{
  "hidden_size": 256,
  "hidden_act": "tanh_gelu",
  "routed_scale": 1.0,
  "balance_loss": 0.00225,
  "groups_per_token": 2,
  "norm_eps": 1e-06,
  "beta1": 0.93,
  "max_grad_norm": 0.5,
  "max_seq_len": 512,
  "train_tokens": 513400000,
  "max_steps": 3917,
  "dataset": "wikipedia_en"
}
Below are experts of layer 4 (counted from 0) of a mixture-of-experts language model. Rows are named router (the router's row for the expert), up (a neuron's input weights, with its number) and show model dimensions 0-255. Each number is 128 + 32 x the weight over its row's rms, rounded and kept within 0 to 255. Numbers have three digits each.
Before each expert's rows: "mostly gets" lists some tokens that are sent to it at least half of the time. This comes from a sample of Wikipedia text that the model never trained on.

# expert 2
mostly gets: " p", " l", " h", " s", " c", " r"
router:107144143152095125114161106132104056139176146126138115175154106138140181192117132145137126089095158117070161066182209146148164113123117156151109170188143142160197127117163136110166150098100135104141194109147095099093106156158076186123092122176140126149116097122088137100103092067135145126114123152188105101152155129109128113156081133102113173074074078133209121115124088168209113165113089116157130085155100138149093123146126120161148148100107139098140123106088092086147102097150125141094096170136144138154187137090185084107174092136090132108162151168179116163168135092158121129127117183099116112152101065138123125124111179109153126157146148187096159131053111161142103137057053133132120122142105105153136188108076107099122057129131113183116183124099053118094117177117100
up0:182162100129094103174113156127062135079117127099161183187123106099084191155133126107159121127182100105124141160114116164128175093113155157145119111093104152146092107146170140142056131094117134149055156118137157092139123081094103114165139101168091136117162173167111130055128156088197096156107131121104187122125099197126142129119149163195148096054130118085161131133158165078157111124131134107165155191177137133119112066125109144111159117180125135119084088125104178126141120167091160130176114113129133153166082096167165109113128087054182077120126152119130133163129111133146122176139111170131111087139121115176085099146129112117129111082122192134145131149148070120090126096151095173050098164077106163092117118085175073108113139102165105117092095189090167152197098092195138
up1:146119102124122220173158152136102132082169138126057117157093089074087167077056143139151139109110129049107193144174088144142161124121138101104129114105181156148156135123150098108068105092104177091108116080099096120155128103088133138127075094144178177101083136080102107137163133104168119137152150147137113117114143129143195094170102113195104151124095130117123107129106110205153097082118094147117146104157073170091172052145128142141148145126112139153149166065119097109166120165122126091133116100171145133138149102103068150097096115166135171136085119146129172055122164134139117116090081144124177110118152139101162129158070150115134140156128108154127107125106129141164124118101119070088250118119107184179183190135172162140130187179141119102127111130091146079160089173105119

# expert 21
mostly gets: " as", " New", " in", " United", " South", " American"
router:140128120135057085151128121145118114131142096132054170141122121106113161119146175112153119176155109111115129077132139104129121170161089124090067067111152147151167110140079210131132116143083161097149113166163134158134142193087177146162092175171126183134152169112160094040110119135114087081187145203080128096121101111129117114142148122119132119178104095090129114166126117127141114082127126100117144124144189171170124077097120115103138154107187146147092096129150102148197130218087075175142058105097110105132121164099073044127096142065191112167112048116107135150086131101108119123100123112133122110101168122135164147149140121103148150104117133142095142156168106096071127130132120125176076169104135100113166147144136092158186183162121063124094111151147194121124094134187101
up2:137085083127181118125168111129071117146097142053134156146101095130158110200143162066109151159188147113094111103192103175134110105103121159188095192116123127111144174138121146060117062128125103157150105083082131129167131125143117138139064113079138119140171142167097147174170137124059117188167110175155132182114132152111162119133162136114128117128105071139169152118083143120174101163114136128136123162101165193141113131157126115133131094143096136087169153116134084161083175157153182122115149167104172177134150126061104097154099177077138163134091078035127171148157105108153173110163141077156128149067183124129127098207124116089123142132132137069077091121102117130069127094135194116127173118085080167091165163123121129131119089178142115112111105090119176109125105150137079
up3:121186108113164109101116113136105148135135087178103123120176086151089150113091176116096095080139079105106142168121109141120110127089098144147129185126087070133064119186132150123094160201106122131147110153146124078110128113144108188130132146142106122137141102131147073105106106135152152156180082126123172151159145122132129068082149117169148202118099164118130148153194094148111163103092114099093149075163165112155146062120096095137147150163123135136095172070154097101104115104075119133126149098102105087077121147140138212157077103100190135120197043123182109036180105143118171113116178128156097127137092144104088089160167112147061111110146137105103178129120131113200093157192162122116118143110074130161149155148085094161169146112115066114166128122150198136126122150166180

# expert 25
mostly gets: "u", "b", " b", "ab", "ib", "ub"
router:117141104201132159167142134128129197168103160158140163110125129127133130106166141147119148070119104155158113167152086168162124135166152113074110142218168155110147119165127111127119105163179136163108055204109089184104139133103085119147166099076127159154142162083091142161076143099179174118115063132077148188103152185139183109105147183110102159092161127125062080106092084088087073086124163092108091135170086132195138139134118110133101063111068122122186145144095143123150143083135151161059104111161122063177106180144110138167151073184091141146148123137115121109131131108145081134172121137121091164044118083136107154094122109144085121085146107091154138084091105094172121142109168141133137144125107104152148148132173108164153087095207154140125158119137112107115113132120159
up4:170125114120046170092117181086129159169136174136128093058130175096155092156146157105122116101114103113156161127078164080136099187130096175080157099116156079130163146125174094175109124087115122163081073136177128152120120124129107054105156128098087171082066115121114119208128154158126156168160101069214138224154129147095163166134130109167078109131113149125151126193065121109106125148082116114128170133143064163119116151163139150111113182114095146118176060172131121065157113202114079154104113146147134139142139134128115086153131131142127154115133083091098139167092091153122162086180149151181087184129123107083131119162134082102086130115158093150170163149136124096187059086122152106086143092111163112125112160117103154170136119150136131148152135092149145110177148144129132
up5:135092114160089119131177069161157096140124178158118154114156131096108155147157114127128110120148165132129169207132137165132093100103105118092103183161132155113185138131127177194099169157122090107084122175093152116141096113169070131192148117082110130127068074131067095137137141158129119128112160083089171125134144147143125162092153135156103102160157161176149123114118142117157113116086138134192096142125115149121129173098150094151082117125125195137171236115107163141076129163156118113101115150189095148159093150136192103097124135100109150172111109096074151139110058042151184188079173099126150131135154121162079177124132134152134094075065196115100135130134108160092189113062147175101154101139176150133128143073113126107107089119107144107144082050132107068137153148129133

# expert 0
mostly gets: " (", " P", " L", " R", " \"", " S"
router:128115091151064144129159081164131106156159195115121106116160165137082101175058105183150111133140159091146123128085096140101150195148180081075161119159184138114106160118214119131159125091152142059134097151199119108063134164134142165092074168160179094110172133163119083119156162087125127152192121113167122176140122123061154071096088152118094084083131131085126112128151153136115076172146175186156095116078126158068090110155120101192146122129130125114171114181122112168158134196142139088101133152082144105121119135150130108142114105112154101121135113158079120094083145151140114143123077165107132125130158110075105191121060154154100162135072121156106148090077149076144133137164120160127148133104089163108157142085100089140109173139082114151175111119145078151170165153082166
up0:124156134112103092149119194137072160096128132162159126113204124153147104155124141095145172152136107193134099112148119079128185123096087110128132149082203110102078173116008148113090202113180124074085117101058112108085095139095151086105126148137153055086156111153083099116146147165099121121094148099111103121157185116137158116076166104086132124117133130192085135134139160102150153129134166134121180176153112141154149115110192186180167175103088135069048181207163146090119159117143133142176125185164171123142135147131112165109157084111171121161119124172094129138139129113137073182098156125175148159134114117104178116149108135106098074111103115149105177141134084189073132155151133123089101129122131168117106103100141117155106098088121140120118134137079098137179123121163132
up1:206135166130084136140148123093077201129172151158145171094163150096117167041116102146101116096101104149129179152091169075122186047119152124151191116142157095154079080166068141172142139099097140074104125155162088115132169084145116146109126150148164137160104160166167154136045148052120143117168116101096077142128166138150107159169161161163121123138130115160115073103096139177132131124111149165109157137145196099162112130114079132134089073115108144160164153117136100156110126115126178120128135151150153050154137121134185121108128126076177126098119136093198144181121090125138153164092121141111114100149125205163140124132135093133148180168166094114125143148111173107110106132100093178136068126087073106102122114179121070123100084121174116136142115127108156125045062133149165

# expert 31
mostly gets: " University", " government", " area", "ism", " series", " School"
router:093182084126078140114115092139132146123111150160149107154049174137095124109143217101124115109127183127149123141143151137159170145088134072066145123118115050119082176139100092135168118110148074139094177127167084098150085105123036056090080142170159101118085103092099115140130166158076161130084121103173130127128133122162102124133113117163122118165155108107149126139123109072225154099113086157122123163129074138040154083090138120119129134122123106167112136139180144144142121125156200191082112150112120119101176105088127149124151112136235154171099147183127124183109131174105159131134099149131125065105082105154104148089177132095099119127078131105111142077173115170137154138189170126129143138143176125105137149136142101090097163161105120162114150104155146156176165123069114
up3:126106142066107142113164148120134152119062175131134142208122140130093050153137143091155099158131095103181140093104175155148137100134150157148129171076181170117117059158146121111126106157133073147150153091078106123138161151154117102077094142115163139171178124104205174121150158126161118119140085087170090108087127119094119147128121150142124099145072104098133164148145086136176120123108098062079128114184223127116166146102123118094178104116168105202118076150176101128098148117124147176115116093157124105117073119150119112183149122144218087142141178098108134111082134109123166121171143114144121111166111109092185133059098172125100150120135142100144136107066139137113152109171207125115112159199138131113124087082148210079088148100118126062089121136166107120155105177119147
up4:132146104138108098074148095123158114160113150151133094127129138116131074126139124071146178147095152127149117144093167110114136125234105125108121113153188157129122171120214065154132150088080114127102103128102100092042091119162123110100176085158176123155119105095182200143171119115143145185133157095086151130188158185142101093136168189134122128123094133088108129109045066148105143153106135130106079137104134174121134152107118083130133139080104113096152152159167138130099073101109170100089116086102095170162188095114142176082151115162121181147160116071176129111143069175097111120178100118175133118099161149187101133095143213172096132112080133167170096162110123099097076109156089113078137116110136174127171073145093107117160137104098098165125144127156141156148097116142173

# expert 18
mostly gets: " people", " back", " days", " died", " day", " death"
router:079154137172159124141120116151133138136174138114151124059069168106124136093170123141113108108149064163158142114060140151117161158104115165148119132116118067082120127164167111131088172180127118092080084149190230154122125081107024155162107113094118163135166115143137114134085086112081123162152126112145115093171128119119177035187107151152076144153116081163135140144128113166108140110105131137127134178099108115113091124104124150114129134098124106206086078127139169159126097163134160118167123101158194122092147147132200117046178138111171111094103100113159202192129168099114117086176121115121082121103137054150152143136185136123161156141167129100092131081169128123089068130123135120166115151101134108150114168135124087137067103116140138150136064154128133140111059133153087
up2:144145182156138113140108139137143102116141109080123103118081145103140046178158186193122176111151129123113103100130132126109124124097138147101148169137106084088158111153186133101120092080156049116159142125097102065083103104173144166129141096171148129122085137127121132134141161117151080110039114174206133154135120105112160143138130087092125153128103156136140104093145160095122104156144078105125115168106148096053115087081098104135142088101137112116175094169095149153159120036138171149121095118098162137111116171124199064137112112142123135084114147104149142087109115171132136143187176133168169122140181093126095166160089143202167036129139143105066078103180145056143087159102112120143119098161113109087140136137152116095108116065146153197163155158160112172080148158148080
up3:157129104130089117151107103155138133072148130100105104128210138102085172153105187164153124142201104148100210091097167178152089154088146165112105112153097123151093133137159074078104172093152140119101100136180118108117091107173129120160098141134128163105147123131100139095158139082065113130115155106145163109097172147074142182144154152186067103132089094129177166130175168114175165128164153085096105176136157111171150105129118133117062139150134099138104073180188115113130109099082166135104119182130127126081149066173176132131164165122158134112174105076161155074125173089120157159116114126084164147136142053126089098115159053104164153142194155106085102137133120075148097129123121170068120136144103201152162161098140153105125154148180091150158090151094136136086121105085167

# expert 5
mostly gets: " St", " st", " Tr", " tr", " dr", " Dr"
router:162135103142068155227130155152120078161136116097131134172182084157123124177100110151129182149106129162047154105142165086125135186167152114067098156185086157118094151146149180081130100073117138093118114091162145126145136060110135116095140094157118159095159068158101098098167126100147130167185172157098120156112099183108109139116139091121131111093102149139122207116131109146145154089157156128116099126154078097163136096100180186151113139067107174157150119089118107131102106132140114146179120171097145058176094100153132132168157148110126144090146142066145151105086054128113112113182124140065157084100069114159134105158132121126113032086116155138131114154187134124145093157128072136150196145127152130159124130101147121085124150127148139092068148166104095134154114170181079
up1:113133111144130172114159107124095112096121079159122119125126151102112124186120119116188178066164110079103146120127152123105119116121196131089138085158126127130115152101191051071133112176075135138119135083119121183222124155123118157071091173173156128141100139094112160097139109152109165169138165154123149170170083081125070153099100173089163076173154091149143093150150168129119211079146074109135140210131114159204149075153171100185138141120103105126160143113128081102098139128058163096080121148087156144080099156120117134083137111142147128146130135060127105108085132135139105191113114120120099082118153108078084148159088088097111096134207130167128088113142130142156126106154174184120201142089153143097161096128112142088089156182103090128153124138080095121126148153104121
up2:182158065105099115184154137120071099111118093165126117159123071132107066124079157171086162121150102150131149076134130080114116131075140147116126151101120185043165161134156112130088133083171055108122130126133132142116076124135107115146100133131097075140098122122201142122107130166125130117162166137122181170123087050073062186099116072142139105151180153123095174140136135106191146094080147117104117162189128123166132130181123133128150125090144141107121118076145125088140179157138110132123138161160085080193128122161153100086142107114148177101126157171145185088092172068141119166150136105179141137129157126140153124126169138195163137172100143121070175196127117114117137150097102152138163125137094141098187123147119182091110147164148204128066093208130102108128170089109105

# expert 26
mostly gets: " ", " T", " D", " t", " d", " w"
router:099079107162109125152147160106148096131091100088115101212168112108141122097075100137085083108137131130140121165196122129139123168137146100086084161147148133095124058137231088104138138157147175085131157117094144076148172121126132176114142071117118097164115148094112159066196146178172054070144152092155095173094151156124165117135149130102107100156148144137134168114094103182134173160109066177129128124171152187175121139124119117121145158153133099180175202105143110096149084144129108158129092107135151128127083126144146137145123140114114158099143153166113079056163083129126160074141137151183105134149145124104095131106098086138095131160177094103138124103102162146095058157099163088149071124190139164154095174056129152089135160130159115105169109050140084146116103102108177
up5:147155154104119141149107166199063158102131129126148154140143060131132142051105118121097155116087095088177084132109161166101094137153057169156109178097219065178152084031114122093070148141158138089106149096105103173151147157105147096191102121172172107126150124116123154137186100152140067096118102167150121124168127146127119112113130051147099152131131132133143140168129122140186085136116123118146085115114116157161176120088135138190127119154131094113171160126101113115199093153179160048141107141108129093141106095158153138136097146115101153055117157168120167130121138198080176088140106149106112128157076087138129080121092117172138122149118107168087149113115121144146171130164143079093082126148158173126166150133119103102162131169170090196158174087126103107079152126124066
up6:158166134136148096166108148185109131156146197105121116143170096159100140160086160171060121107158131092208100162163104055117119106167112138153112110143125145080108123160083101126103120136079122060117195100134113136140116201130109130114146131166192134087117135045154075095140117182118122177161117088107110084116154091173118126075099076133104143138162138113097101133100153170113124115027103143140100152115114136081144161148189138177092132160114093156117149139142149176150125138123076126103156072159097144075161113133176111148149107131131118158116058166081069096115101145133127105135074123124093107098129132112153098117133123114149103189147152125125110110177139110175140120065200142156095184149099132124192096118176129144153074119056147104106186174160128090144196123108091